{
  "d_model": 128,
  "n_experts": 64,
  "d_expert": 32,
  "activation": "swiglu",
  "balance_loss": 0.00362,
  "lr_router": 0.000559,
  "norm": "rmsnorm",
  "tie_embeddings": false,
  "lr": 0.0099,
  "train_tokens": 287500000
}
Below are experts of layer 12 (counted from 0) of a mixture-of-experts language model. Rows are named router (the router's row for the expert), gate (a neuron's input weights, with its number), up (a neuron's input weights, with its number) and show model dimensions 64-127. Each number is 128 + 32 x the weight over its row's rms, rounded and kept within 0 to 255. Numbers have three digits each.
After each expert's rows: "comes after" lists some tokens at least twice as common just before its tokens as in all text. This comes from a sample of Wikipedia text that the model never trained on. Tokens count by the router's weight.

# expert 49
router:095117133151128082057129129094105119138075171137145079067107196102127130120114065187163185094058141155116135101089111135096171124138086119138125144078073073116133128087095153098161121114134144
gate0:131114080138136142107112119137126080105181159093099116052120135127075116132114070145150153180142176122180086116116184097100044107188137192144164094120102079082090158142132080106107118157163151
up0:161160122137147112101142114108091160139132079156124124093141141137109150122080084140120131111149151111157122154110151141119134158145135173116176097155136105129091097114135098075111081161139022
gate1:213150104106159139188133114121128138105112072122143144112116120142083115143131113145128119066159097151100103144094125143102114111088117158113151120115112157130084138078082142121115159140179166
up1:134149158065083061148058102186162160116125124099183101136134037109138174079172111115186159100146115082148189158123077187107182107117135142127164167132103125086153142096110091140080112100118120
gate2:085064070146134099106103112087130152139094140123149148144136093118202138110105124172125155150180097170138077117131128113176107150084136118115161059147137104127134072143115168095133163198168149
up2:162151069124110135175137127182162146148111159173109150135127153190095089078159171135122181126094133102103154101161086132077137141161173139179152166153162112131123197121116083165120124100052130
gate3:082200127073066103158147106146148136134129103081118093129218100168147106143125121166132125114126138135111124129127109110095094112177165129148141108080068069148119204159152121108097116140131148
up3:147143129151108166172121172139187138124168129129143144119157078124158120142134255145067084156141124103105121088149123089134120100084107136122163103093100130166129109115173131092115142127097173
gate4:178156150172096132100132150093097096123208122096175119168158100085149105160178101088103196126186128111102175157148185094097126128140106094097095141159068122173136188151190157128129119146137147
up4:176135134133105119106122112117064149125180120125169187111126094123159132166127126099071152155124130110154111166140181132067132154131159099135114088187106113132206110182236114166081153108114115
gate5:071088064123101127103156093110149147125081114094127181114116119118106158131099121117126058088090150140191130161104132129197142123066122102181099135147160118119119089174136128124132095132131077
up5:166083120116134095134141128091139063111152136148109119090145121128117097098148143068114127165186145162137148121193139131023089115152168156172083100134105106136091162086092123121111096103149200
gate6:126158106115109126127140126111106117144146123085128055152145071123140124118128096133134119135105172138192156089120207148115100128159121161108069114151098120114087155125137174103154105055142195
up6:123136093100093130118134080130116104147151105098123037163183073123129147145154143147157132167119148158170136084094119166133101094101134175118054104103107111103093138083114118089136124092128210
gate7:137096136121020131119204110167152092122097177156124116148144127118068167215162143124122145141199139157122127114121133080127119111149168165141129132088119176198084134184186120156105133148110177
up7:170115167164081110138174143167138069150098149145079133105105127141157122162102143112194131117163115133145198090130182109116095148121093106080133159148060114149084106141196141190121119107096143
gate8:115107143109151166121143103109112141090143199186114166188200071118109120129108159149136093157124153148156178086158142108065091156112033111123102104110076127115076142132083104114143131142132067
up8:066120115084125076142097120111143176144109096162150161099116113139175166164065130144090105112161096140137125129120124133102101116106110125122144112122105124143197161107092149098117173136081144
gate9:095125089103119133114143132109090154177173125175069140173109137153173175108173169125159102141124143061173113123080139132147194144170144082105110129112157082133131108146120181134116149103162096
up9:121133118108157148103138129096067182148159129166103142181159119188125161124103130123105105095137154107128130075138161127118174156172082107113109076106126132164103143085117150126158158140124129
gate10:115153090136141086154151147137137126131146115169126105095115130172101185125065061113096130119111062137142107166133177145120167137100100083146183180170152105127128123100110183091072134108127123
up10:147115198153079151112116085120108151123139128150112189176132147138175106149179224115154102126108101175132162117154148092156141140086122084109119116158094120158089121097168073097098185065129178
gate11:125136143092157123158079133077103140134124207139168154179148151157191091091107036167108089059080127150136099112188126130154170138101139151126133085087121149110151132153106172180140170149122128
up11:118165162106123097130095129164168179153160145175117128129098123066143098139117071188136133035062149105174092151183159121160114115137178104175147118149148139143143111178064106132176135140110142
gate12:118126114096073099133088131167158137150178142088130086176126116106087040115144145138189068174104110149134120129145117085214116144131125097132127127105107170133153139115119148119131128171100197
up12:160222136129161175165182105143127138199066124107177132090119144096101184082155094151072154133139114094101102154162136166059110146066158178120197117101135148130143195166096064201101140108147109
gate13:098111096117106118143194119083178132063082081080125161153094068135152093069148159111162156158085141063118173112180132111179147160156127109129144118170119110123144110160135122122185160156130150
up13:129179159141131102133119151169110125145169145155142091081160157094133099206092120166130101100133095106166103133079086124084144087100119104107090150113148128130071126127135124159041102101117155
gate14:142152134137105125156147121130154157136102155233124140138085180157102136039092166158127131132147177105131148119151118164127120123091093212165058111143147119127124103102179132117131182095056103
up14:152075132118148117116068110167091139101124090131150076187176108130111104189169135107142107084129143146157109155068152074107143136134142089111107130111090130152122165214057115105129132143179150
gate15:080144088051122140121104081148105138071138157153114165154131081096117116105112114092099091173128143163138143135177096157080065148155133119125127067145083168099134114160083199109126140106103123
up15:171120161136159116112141169131114167086085120138136155129129141120165110168107130071109070119151169105122148102101095137118122133149108110084171126035089100155097147070149085189118146097122127
comes after: "of ", "'", ". ", "to ", "in ", "with "

# expert 25
router:110086120158161114045128133127118149128107186139102080077132181142137099115135092138136147130106134125121163112079094127093104068135132120122122149113103075110146174108083162139139133101118125
gate0:078166075167117173165127132168154133102117148105126139127101129137129043151117159156163152115149164089113094086135179093114115103119131105110152140103153175150134188127121100135186068078194141
up0:077173097123084147135143128131163118139117150147160135097100135125119067162123109130135104099122185120156148137126147119122119101117176111165101099138209115171106181084151091107181109014201139
gate1:140099085089129125122174079096173116153110075120134080175132129128119122157145154119137126076120174135105114108114084160160101107193104135055114127163079106085138086148170173167172158095091061
up1:117146186133132149118156140129143175130148122111165119091152103093113127123115118112140192179133082165105110079120112135119111134039127104155140136109116176134079128176168150120106109120173116
gate2:116124131041047156127115158131122137174133077075133100096099079134087113120170144125113096141094115159154117134123155189119167130079130110149110115073065141099165141135137050082142141099138147
up2:131106070163159162114106151123117107129154072129133085171184170138148141118085208151140120137155075144115073129144169163118156110101121191117162090105137146141139168130095142114120121121140142
gate3:172176175145101172145182102119162140195090163106170179131136114115091071115116156140081130125171139161175182154102093104128157161091207107154109129094125155109163129103065169132137180119160130
up3:066115133125125183202157168138137113124132153168153106153201140153091168116144159154145136086136134132109117153117127151119130184132158108154087112134180104123182106095148108141093124133146150
gate4:077155116125040123149130146126199178170093157132115107167122146177156128124170086144134115123118142145152139103136158104141076135075089097160134089111114173211146114163158134161073156142151132
up4:096142122121119131149077144112152156119128133100116121145106102134122161091165096071125104150168131123115091118116117114103123172051163145146158093079087202223160118109150139127075164152116161
gate5:145092121082167076136110096117133087101167154112113100129074140125110192115167127082200175153067142152146134098124151170120120165156077080081163166132081152136094042095136086109069101157120146
up5:139066135119145061156078155113135105164125145122155130123077134139126172139170112102160122169127145145136178173107109198184112149094126071174126094146137102138123096067175128125094105188094144
gate6:099176151139075097151111119114161095200137173128087154109158107107155196168156110173175132129153119114108130120153172115198110113178110173172068114119078115148129113140142145138169084103056129
up6:116120079126128071071117140162068146133090126116149098127109143133213088097128092177146111140143109142142108134128129119069170167074081103179130143128104152053151148112099152117144118103154151
gate7:135110149124100101148153182173160106122111168084164171120116057093130125098120170150122185144099155104143070083111163129125097119161150109133177143105132167075154099142170114125117080163104175
up7:163146155134195117125151082159142155157162062177120080155148146150111107114102164155163083138122141066130149143160123081141129133130143127152139138169091141092106113100078155131126154075118159
gate8:142167138146139108142145120172159062105111102168170161094089109106164206131085096151118114183166131135123093155107150169124131087126129142116157114063132182114077112145157172191096091077105165
up8:110146113129132080156103153130163082119088108172060195069077147128151194159107132150123128154160072134145139198132123194140116118114095142138107134123115099147070144162157176151100127076133149
gate9:155111134104160138111114166101100116137178116084131074145110100126168125121111076082206084187127092164139144133106165125146125143077124159109111126087110134106087165119157138066148082185112142
up9:122100175103134150126150152130087108148191118125086084119093107139164132144134090106157116182121144152164206123117086129088084133123161103096104135125044095096119107130111169075072122222045160
gate10:095090103124143080127162145177135097120062098119113147170128146148104098191133127105117094075126163202149113115079127097164135157104107121055157173083158105127123154144146129100181151173139137
up10:147146147128140117157154142110148164103069123113206157112114128154098175158074083133105073134138149160070098159126057116114104173068123156130157170155041077163127152140116103155107171110095095
gate11:112107126137165147117137153103111097107106219087139127162132119105128113142109145066188087091065089121113108113134121163124112120148172105157173091058174072127099154144142105122132110135096128
up11:104110136095137116206171184060122106115099182167175142163154095144180128099153065083166157117130130117118132151106095159138134122133106111085122113049142046150066102136183132175088095142172116
gate12:154110110160125124124149176114114204131173141110083168172079109103120123099121086119097080128148147097145121198121174158180073115059124089161126065121098141115135111170111117111138119091162147
up12:131147157133107102149136137140085147105132079144136171114148093198091074103131093164110046141131079116177094109094092187149153084089124107191097142136110109085131137145108118134198111075140117
gate13:162119156110125184134149129129164116096082097140158120078136042097139119134160098109091133135087126112112126133118203155074107137008113098135123134112100068141103154135150177191124114076138106
up13:142137128113170087099184130163114173092190091162044127187131161202133153128125173111150108106122120108080134112132135143138166143108076112061146097164120169194084110088110121103179098115134125
gate14:097144131164159142150084081121203100157122165113132176188166152089137123107119146117104126085107115178120172103119137085091064127141118173129110068208117149078144156096115124095110159139144094
up14:121101085120077111142181139128131116130093112148124136095062090162137109125178058128199179168116139151119117168131179141142197117106131098145119149106131159160163096152124068145125161171130172
gate15:112175139173178175088170146173098152068150091180096120160146133163088117110147151124169060112121172169160142135104149062143110136161219129134174137105133134116101084115094107155132076137083136
up15:137174134130100187155124069180188129135139140125111094100105085133160126143098125221119148157125139094098136127145163156174132093090072130151238116171159180106120151080163144145146137121157069
comes after: "of ", ". ", "'", "for ", "in ", "with "

# expert 45
router:110083154197131155078119106140119187155127122136128118118120197141130080166114065143166114108090177149087162151134160133118125157192113114161110177102108120139161181113102141105124164126133135
gate0:168131100112081106097132130102152124127142088155129132136154087158132142047125112125095146100174105000145119106118098131079109059154095127134117105150132124105086158129104146141119038110146147
up0:092109120101109121175128136115172126106089189167167124129199112100138101093056179141086092188132113044120152127133190116068108130104115149142173116202115118124102180111118092131129041127105146
gate1:099080109144124178129123123188119153134126118085096139098105113109177106072119128131145104110099156198141098139111135111179078159104130140118106145153105162148152144164149150152124186122213141
up1:187150083101179103169125090140109119052128143138118163106143131115101157143050088146130101127161151127177172091109065170134122141092074097102105163177091156124163118133135135124111128127115165
gate2:179108157135104128169123166081131109151164137089183106170191142116133125132065100113107128092120093171090161159089117090200116152128141099121154115155152104168102150162132100186099119100071160
up2:085133204153138115139148123117137095127081118123116157120197158128148073182138103156089065097081114126103168122138154128162146153105075052112169105105112097150130163141134092168140086156066191
gate3:094106170132133077148106144097117172119174091132102138136123156161143122151077115072145122107056166145076119115152115183157163135109147121117117140161143162099129132083067167146128169130180096
up3:155096152187156100150104084153136162140118146149165103133121107122144068177147174173142148146091112065159111182137159141096132072159092114159111131024128077173117158183102066095157125122153167
gate4:058095103107119103110096169043114096132102087165057135140153175129168073126154090142124129145082127139159112106102150140133130157124130133113090088148131130160080140141168109069146102122082138
up4:063057096171107100106163173090144102148101098107134178146123133151128101179137105095100169158130138114163143071199104083122110186125164143119060129095085114147135141145087145122131100110108150
gate5:094099059139112125107135181138166078094127180085119100075097138121106092183202085088103122151085166116139139083142153097127110146174088132166115136132097127106122123161208159073133107149128158
up5:132135146157151112146109111106114180117158104101101121116124137166132158125085163121123104136180164136099085155140161163150198123117153144057147039152131072157117148090086124150134130094152090
gate6:117098107157120120091136132135118161089213145140141137050169090151063118184121193145072170144171109128121119131125164102167102114112195114148113189152119143161116144127145118105083139194103108
up6:113106134124142093111070094171119158159062137139143090174116110110150181061106109109125077119183126145109140116097082131140192132170104127158131093107134121124139127176082147143133110034144095
gate7:124126158107150129155083152118095138146088169173130115127127200160103130070087124080102171112129074154176135153125153163227121129114149088138070103160170143122105160154151165135132122127142111
up7:099071085103086112105151151129093095079095147057112155102084125180134077101171164155106116098147162144133144129079116182121152120119073184076131045162147094091143160137124074128140132100102165
gate8:128059131114120136141110184122117094096148153091160142128150108119144107158186160137095133101162157131166108079147167095110093101150128123151091087142080085126089132161146100114079156111109186
up8:157100149165113146143140127151112118091185139117135121114151097155123123135174149119156112136140088100150077044154160085097087124064123128181092062087114122096149100118063090168145119137120191
gate9:118118116150064119171091171150178156133133109155143112109137111170101170098124102080129100084155155141107157138143122185132130138208154113101097155151133083190123174162131142123099146106145174
up9:099067119107099145086102182080104182106139143135096154088127150113135048102124113075113123171082105089147100101043158205159133113141106084139139142125123149191170163137128105122101134166131115
gate10:074138139113150149165124117164111120160130114146165161129140061147098092135147098123136169171147105151112091088102219155085087161152151154112111176095159077113166094114126103058102102130136167
up10:176074119137096170157126062099141158114146159114129142087121150124149117162133122147104126162114070145143124153098126125139157116098078151093118073184141132154135148167132134137107163122105125
gate11:130156096145146089107138119143124095113078106186092120163137141168101105144137065132125166120166154157128116139210155081056136117138044137111160164163101132150088092123106051145065075132146120
up11:198104086133084105106191163051172121122146172134093060097125132123168108140150112146146177174118092169123111125069166121120164105124138105084085157151098102119075133087074085134142118146084182
gate12:117079174144149127098163159105139182140139143185102083079156113110129163174135127152086099156094124111152120104087197121047139141093168055162103180059157169155120116163153151108133122137166108
up12:096093134117087160109109185107143147135087122072073113134136139172102171116112147046169074144111122120128130113121124078138074083130103159148156058118134096096137160145121101118139152115102145
gate13:100090137126090138093169106157142114072110116138112106125143133202060109130198140134133125082124111128112104082071173090101084156175128074181108108100113111150131151159183101124143154142155121
up13:110131132131128080112188130169144114140068167119114208120131114148075163101139156177114182159097073120186128121160157130118085118128171148186104205106137067123153081147121117161152172177133135
gate14:123096094151120091131170105141175129133154163124149160072131202145148105118112157200088136143095098116123116184089174171087083127089139148135067112158141102116164143118152121170130113110107164
up14:134175141074160150136118122110111218135127120133118149141106108164144134160107100098163092101130106064129130102104085113124163093159133096129153134106125152133075091128137148077116167192136099
gate15:135125155142184177146110130081103066096119116144142119154161157180154061169145110124144125109180114136131070122214126045116116118192071090160102135136143131095125092158166139130107137119116121
up15:185138128133159107135063168184136157155121146088150087175134079073118126143143138092187169138053129112190158122065097123166148141110220154082145100199097138140121121066122152111128129168174135
comes after: "| ", "- ", ": ", "= ", "by ", "K"

# expert 40
router:098109135109157143143099082139138166160135105158133108147121120180106129182140106085140123069108161142113179109135072170091162100158088127129103177135127112139119174108076131108084196090151136
gate0:112158123131096138152144094188132093107142086104088045060117119167158128167118130112116105089115155140114163138142171097092157133129201145126154167132183106165100131117094081174144144131152149
up0:135167131126124092083052135119108127168140099133132113185113125088121110164137162144104204144083169150092072087139105087158139150183063113110164130084173091112167112135172116087149121150053071
gate1:200120110129167137116153165164076169134106098117097119114140149135196125132147122130122127093093137136146112077087160110089143155065109139126178116099095161126114146130116135187128129180156116
up1:171174180144102168094236105122094127163088096105156160143111158080121097192145090132139155123093137144124124160131124065102100140116118139168034110112166144151101103171144140162112139090144130
gate2:120061085095118160150106078101145077121123126145112118174131067146161160158137088129193191168102020131125142078130144150105176120147125079163133117188136108097115117108149112146135069109194101
up2:148112199127112083120140183139156115146101141122148171051096096058136126139093149160140129139119181127120168093190216114094094174103152058100120155118115076155141122143101069141175126183121130
gate3:107104195159173100160089154058102120100106106174218133077150102130115178197093157154100124151142096172100188139133063152116168121209177128117096121109156142142158124116193135142146146139086170
up3:099132156147079051119103160140097197090115184128133107190073119143167150145093191122114084086100160119122052111132160128115151151119120172110114132104159184153127143151115141074147118115136160
gate4:078120119131132106124137134152108147147141179153158103139133114123134103169114145104138077096113172186072166094191122108072130166153113133148161137082112088143130134131040150115126163114108124
up4:100093144168175139134142142147101079166101149147141178109113167127131152178116093099219150163123137206103130103078129128111067155117056142116123167182126159111099117169134136118128141141119120
gate5:150114169161103139146140187151106117132227111154088190125169111091179131184110123099111206120121084106110116150150150129158106100103134147149119140154126085147114075121066162143165192135136087
up5:092196109147152138087123073158105171067131166095155101093102123142142122071191174113127164146149133111152145135113113083081145170077131109099171091087130065152120132149168074143112113064092148
gate6:080144143112181141125072152181160165106129177211117121156109133119132118146117145092134092100185203172141086073151122105063124130166076141202159152160140128148138158157130106124098153102156136
up6:173082138147142145141118115160068101144104161130127115159145111075141140044158140132157177085167088089103096199098115103151201127093116133066134119083134095141113122071193081144161144079136080
gate7:079116155103141197083129114134106189169154123140132213134115176138180096146134154120125149143113144118174097137105139152097149095163107061081069171104116114093094068137134145126126136167140116
up7:142183113116125102152190147085134082181129164049111119140094129058136128140164138151106145112170133141135181124071067140187187136130104140143161096105204138170110069082169134113112121136164134
gate8:107074115092144216127110085154125107146152112169120161151133100116122100121143117097174104110235164093128121100108097156138181106168155112078129131148167086130084093174138102142120114133147155
up8:139203102152081126133198161108155127128128129148086131044147121134125111120104062161122123113128072117105167099179150136113102147145119085119148159126104110151204190129207107123120145110109124
gate9:164092144105177114136156147141074104097186083161138111122123116164149145106115119130117083091079084118122164189188104138128140134073146163159120115098098068127105145089177140123125150127131163
up9:084068145105140115137058143117085147224091100107107157162149068102141107100122090123141106162114180098161158133157155100143076129163124131121096114174099143109147076165182135110136096100138134
gate10:110123109152163148095126096124119055138134084113132083150111124156127111151135107125152168143108122129135126097123124151152137125090139116166120124151119132128115180068111116060135156174158088
up10:111068150183130143124144153155126077131114149143162086095105136125121081152130061091157155173113062150133147183118181134112111169149132119081160129173180091162060090147106140113171147130124112
gate11:138135165087067095172158120163133170093114169082108130134157178108104048189122104177138169135166092114124163123110122083141063124121107129178182121178106192119133126131113084118111165151166116
up11:092174098083167083145171121155089082158119151171120086055105174142140151153055133088090123129155094143131117125148105155134153131104124118108111138108049124180147176155167132102138099072099124
gate12:112143173088128109123092139112194187092093135102077053106103114094111136083149137110089160067164155176114158069106120133082095056144058128126126119141136106154140156114110115178137144107119098
up12:140128154138082165098136093088095079166144158142121135233118112165099081144156161167075056125031171110133127167153137147148130144119158166189170146114106103138093115171103104153147105116191161
gate13:146134130133126183158106127110080095146098153101123161156087102122079111100077092092121107146104190111121135145091116156181179167106164118067129127095072134160165062065052151082102135088162136
up13:128141169096084126151103143123159167110162175110149141155096087114120080144140060127135097133128139134111145182125140153172150095138088098122121119051126127181114117097084138144120147052152143
gate14:151147135120093174155145174075143168142136167111151130123112129079127201119158100102065158152132198119104088109099108140117163118139141129110127098076115138089148153135071133149155174154172116
up14:133141163165129094171147097130152079150113127092102136060105051134093128117207100089148121118055164148102157143110161156156183145115154084129131176089086140106098156101177135110171128130074133
gate15:088082073145118162166131108110084047153089105112127113071139105129123152146100107146117104147189169179143066160143064129125119119128184139087165201135120116168077102166071098086159116140153163
up15:133138175155146117102080123089136148143135149140122138152158092108157163083163085078137164123043108125124115113128161116111134120154152112168132066125075166106119098100118161114090136101092137
comes after: "- ", "| ", "\n", "|", " ", "E"

# expert 58
router:119135103147140165107067103143133148131082169169096158162202139176117169159161101115124148117091111118073129117088110150124166094112111086132123160111084101133159190075095154098046170078129160
gate0:041166126137140134125133127089127156130167143121123091197170138126111134156180167107164135123159110173126123077118133148098069138076059158166092098120113095115106164133151153090125162098125119
up0:107137121171129140144144156140128117092158106196107146155228184120126030178124144084113058113126168136162162147119147077148092132133133164144145079134115136100143113207172123133158123091029138
gate1:132062121109140177111099195072184133074136167124144067141103125109131150138137140117125161134112098126109142093140132131130134215156068142095153102090096125145123150088131201097097105082145168
up1:135143139169167115131150095147198186153103148041075156139109125182149111134191126114165095151135105120124088135147136101102162117066128136102148155165165134122122125139151064154147135160123141
gate2:154127159131141133098132129147136149172168220122141139114180107149126097057123114150109099101116079107100128076163142159168174139066105135146137087135129144086170146106069182124108155173127134
up2:192073152168215079143111105110169140162130138148107094079140113096136107085123126106083109146099115127099103114169097156103114119156130127133101056145116112084135152173067136100089140155135127
gate3:118088174082107136133135114125102112115081089115123155152100148162162197163102102070087138109134134133119134093134087142083117121166143106083104142099120068162137128156067188107147198081118098
up3:118083157096140100137102135146129092123113171144054084098134089099101117094119089122151085131141098149134124096119093129121125088130093100054182163098117073141167120087133149103075134066128155
gate4:167111043134101134133119188124157112136122138131114139112125069099148163135171158131091162099106136110131088104153141080135161072166061100131176157162092140176067125151119091085149074139125117
up4:122063102139111115146153132150099143146147147085133097130139118158159104096088147124141135153077131067155154133162112131109106128095103103124128094090121139150179113099098151157160081172171107
gate5:131068116159080122119106109118162116141117088164157142125117097174155127152133133060147135107087170180115119110066166153102140091132055126163111126160165109102098182132095203147148121137187063
up5:144129117144149137132152191131148113134118128151143148130158101148150151112129127119112135120143173129155115176136181155202108074130088098132127126133202056065136102122102109157149123113145087
gate6:103067134108117192153122081191154105124111129146067172153113112127100126117222114074122115106120069136097168114131122117179123142107050130148177068142096139153089172160117136155120151202133117
up6:159124134098143101123111121149154150179075150126114153131067139115138142152124137140146100148173156193123106141080149173128071123069200105099137147154080126111062161136138130152087126108115085
gate7:131077129104056152160165065175105114038094172145127153144132090145135116158120119068099178127116157123108161137081172131114122169161086126176137176128127137124146202166130046097139095090080137
up7:137124124145162138135121141137086135090142131103072129102091149118148123146094164115151121215088107116126179161117128090054093119185044153092167130167104151065107148100140127122129161155072108
gate8:089195072131136166113083163118121097146129134167133183137111124160154184145160130143164144152096155105095143152082129117105112136160184118115164134138124180093141136125115114080107147200106079
up8:174107149121145185126148153151097137162114122147113167157131118115130135102110134102043159143167087099115142181196129129127232120182139147088119177163133150126164097095034159116106128049124128
gate9:080097145100139196116121164082099147107126131189110201099110136143165153171094150126102128091181197125098100139159172101122175160140144030154146119091100105118095136103124090158128185152142137
up9:118173088111129061164150109132149085110122065101133102135138160104139098163092125143150169169090164119118117094083073096153072107157128184138131153116148099099093127183148198161140142128054169
gate10:130113132133119122146099133137111107101058196153189122126145184122103113074113124124134135125190140105163138084123150123160085133124106148127123108158099120122158125118121081128157113194109159
up10:171128123169135100108169123139136183153117152167140204159158082099148072077090121152101077127076133112172160180101104108142127066170093126107143075109154117147179122191147155152146096133166149
gate11:135137154159113084131112201106123149103125067109150101135088158104100102193145166173138117169168127174097072150114167100150092116155108112165133127154165102159148102110166105111196108133152183
up11:094162171117070087145101174114155153149119129129152164108159130084102092133159190160105094155129140208105092133116110130139093154140128151142141144156169158206165080097141100157184137112117229
gate12:061122118138155115151152105130050064153076143116202139082125148075111188105124127150115196088169191121092120127095139208108096080088136108128094182125146114150118068147136129134166187119109130
up12:183198160105107124154110120168112121105125082115142131139067134180181151185150146157148072115110150108121188163157159159093118047109096123146101100067157112095214104164103122104147107151074096
gate13:075122120138149121088089155170121157140132101069117105086100148098105137103073172144112087089115126135208130090088143121163184147125098168128124131077111108134148126134132124129177081140175181
up13:119142171108174107113146132115141155140142097153095169123121075164171172145157161135214103103062103131081131164147065117134187168158112157093158174146166158177164151165160139120105150119116089
gate14:087177136132126117114169174105197162128136152183123159172181106124147107174075133165141133127123130073112129156100156155115128141147119173139115162074107154143110118094090114117067198064076161
up14:148098077132097129129171102085105138136171072155101144112151116137152097050163134110108093156090134186114107079110116090159099149102131116120130104103122105099194130175107153125118157149139168
gate15:110164147113095115137138128103069100152142084124110188130180150107179147110111130136069174118118106115077110111105122115157078128086118153109093155104159125180134148148123165149118088119147130
up15:137084154088174125146086118141220140123156172142104105134098099144092093124092145098127096152176139130147107095138104169064164131220095142100109095179136117091096143071139143153157143134082094
comes after: "- ", "\n", "\n\n", "|", "information", ")"

# expert 31
router:073079109152144113110099151133143164116080202117111101137188165183143096114110119165191167122071145147127165151110091146100127106099073097084150126085097109111113128071095178117107111104169142
gate0:078086090148134185151214114097175157114129137111141112132126106145159183105055184130159101154113169150120112129139149150135105134148143119110110112183178131142121079125057156101128131123153073
up0:163117097119081064110073138149093127107157142099082129114130107130144097135156125121109156080103118127149156139117091091141143103129146122163084161123058073106184183137119133180137050109152174
gate1:122110144155115128152100095139123177119115147204189179140112104173122132143113180177210150092140180122118141156095147150186151091099136080110155146112098109128056185148156103104134117136088080
up1:158048153117108147095094115057051176158123097119154214085087130161107120102177131144197137113120110124155136176095141102149138050137175092151139172132164082108096135154158157119066141150096131
gate2:169087062118142159091120073117140124131098133152126168150070117154160114143102177083146127106134078109086127099136171117132122102087138122094174082161093151124089104126142086096095094141156095
up2:126124114078140156091149149120154122148121051140129150137123070133160169108082129056099115127168110116095110139180130152111083192130138109155146092097161107110184104179122166144145161085062083
gate3:170149096121114174064192149174121180088139160067125174166140179052106185086161177132143158158138123152114144086139139164108101187111131174159115083155146111088140166146182116095149126137157139
up3:093173066125132110171089107150140148113093146104108088078103114126154214131158103116166114167111165089098141160075127161169129141116132125146135122074142167122138128142118152077105047166174152
gate4:100119153127156140107167090116173127111157071110127140145077085118130114117086059108155124107146180141107140106142104096114139155118155153163095114100114130135148092149100098121156123119200158
up4:112141121115111170132098132150132150161137119169144092116117073088105095130148171065140057082066120107134090101137146124124115142124168092064107156080115096172149197079143131104133123072117131
gate5:103185125073094192058146103136158138125136119105130184183097086157156161123145080125098117089138182181120166111061068130124097140155082137101152114084115096139157131102136107158125209157102079
up5:097130188098175130137152165065127144124186123154103168138146088120089103144160148092148105147108120149083073091182099107133116066116146169158113134154078060077106145092114178149158070160138180
gate6:181130084122120147150168086149153184087155167109132112084163148141146118091158087098178125138122112121151112176191173159081119115137133083090119105161154107123168126134152104095146136095119167
up6:045086146099140193135134063123170097101107126160159175131137166096167167133094146144170107188123175144085191117086147096154166187134105187170084085167105139133094088120127171139182149130198130
gate7:172104089132177145092144054119118119109104099144100115157129143180133134123103152141152061072215166083151091168119183139102110064140149161126099102099183109143110107119095135143135157142109128
up7:098167177093156184124151112103148115155138091101125148140050090154174121137121162141169167137140114119194109166096151125112094180166095169104164151198120130110119110179092126176109125139053083
gate8:165144117136111141124092169127105112101126073106099179094161095102119135147139080126143129117132101101101056157071135106129154056135093118134161168052145126113186112124097116126127131129161120
up8:069111110128127157169148152125081119103136133068087150125194102093099101097116135143090089144186121101156106138136164149113154183104113189106089103154122069153090119083130163129117140171085162
gate9:157059132110114148144150182168156162128075112181147202113103100148119102135124155122081126111133147141158136085072067120112063144152103107123108081105128123128181122160115077108131207119069067
up9:118127164094125157130105116120060083115103127177129136114153130110162107115161189139098104081134071154229072092078109068125115178160085114111146098081118181144139170108087154166160168126107112
gate10:084174086133166099156136127119193088114137127209181079112090140145135143127122125115107141224177184151130101188153153106172131137135147118131117069172127110169118119098132154155143159172108136
up10:172087040168107162165116108143147185152127114160187136110112098145110158125147085086119182116136165133103090144088131153132139076117135125064144156086109181143179162100176142100139116070145111
gate11:155078108152128119110149130150124125079109146054111110116135131078181077166115141129114143073128157113097189094132135155078176147118089090103104088167102135110184139059123141091134064159111155
up11:111145155094123137181116097126146133150090141193078154109117169148106131135127158069120103156140091162111126159119099112141114126116159091183184100123167152172122167143099173143108122117096141
gate12:111159092105067170157160074120156135107052163106114153058103117098162138121201125137118071118092160168099160148134119117169133102187127149134125080114176149105128092115136114138119156111129122
up12:178129070079153132159124149130199150092067155084097056084165150103096203102149107113096128114139125101101177163112111103174094102134141115123168105136158157163157120148077132117159143088150128
gate13:134204104138173148182129121148166149158170147124148099143182123123147132145156103132123163126095091137176183111094191135115148164063109152081130082105195184127124086143121167215093149097174125
up13:162174121172052121162166137163143108131158132162107104121113121103103085156109052141127206141136159120172115112147137097103142122163136182124075060145104170137137107148123125163133118156136158
gate14:144156103150093125149133165139127149110128125139151096180103129085117183161102102162107098142161159128136188089115110121139140098183108122087152094124118154168119104058127098106117150060131182
up14:194093171155096163077101134102104158166134103117141146141087128078116113191121088132099140144136204116166212053136113127101186136192107169132084093131140137126106109190092068153186153104087146
gate15:111179121160136142180075165090089140148117130133128151143051055090120151165111111131108091129126150152138123120095053188139106108123089130156111068098155092081104144105183158116151083134213134
up15:104146212122125123138128129144088128097182136119099142130125115017127084145150134133139114116139126148097083101118099142144066122125114047109119074140154134168175143108125101092137146078139109
comes after: "of ", "a ", "'", "with ", ". ", "is "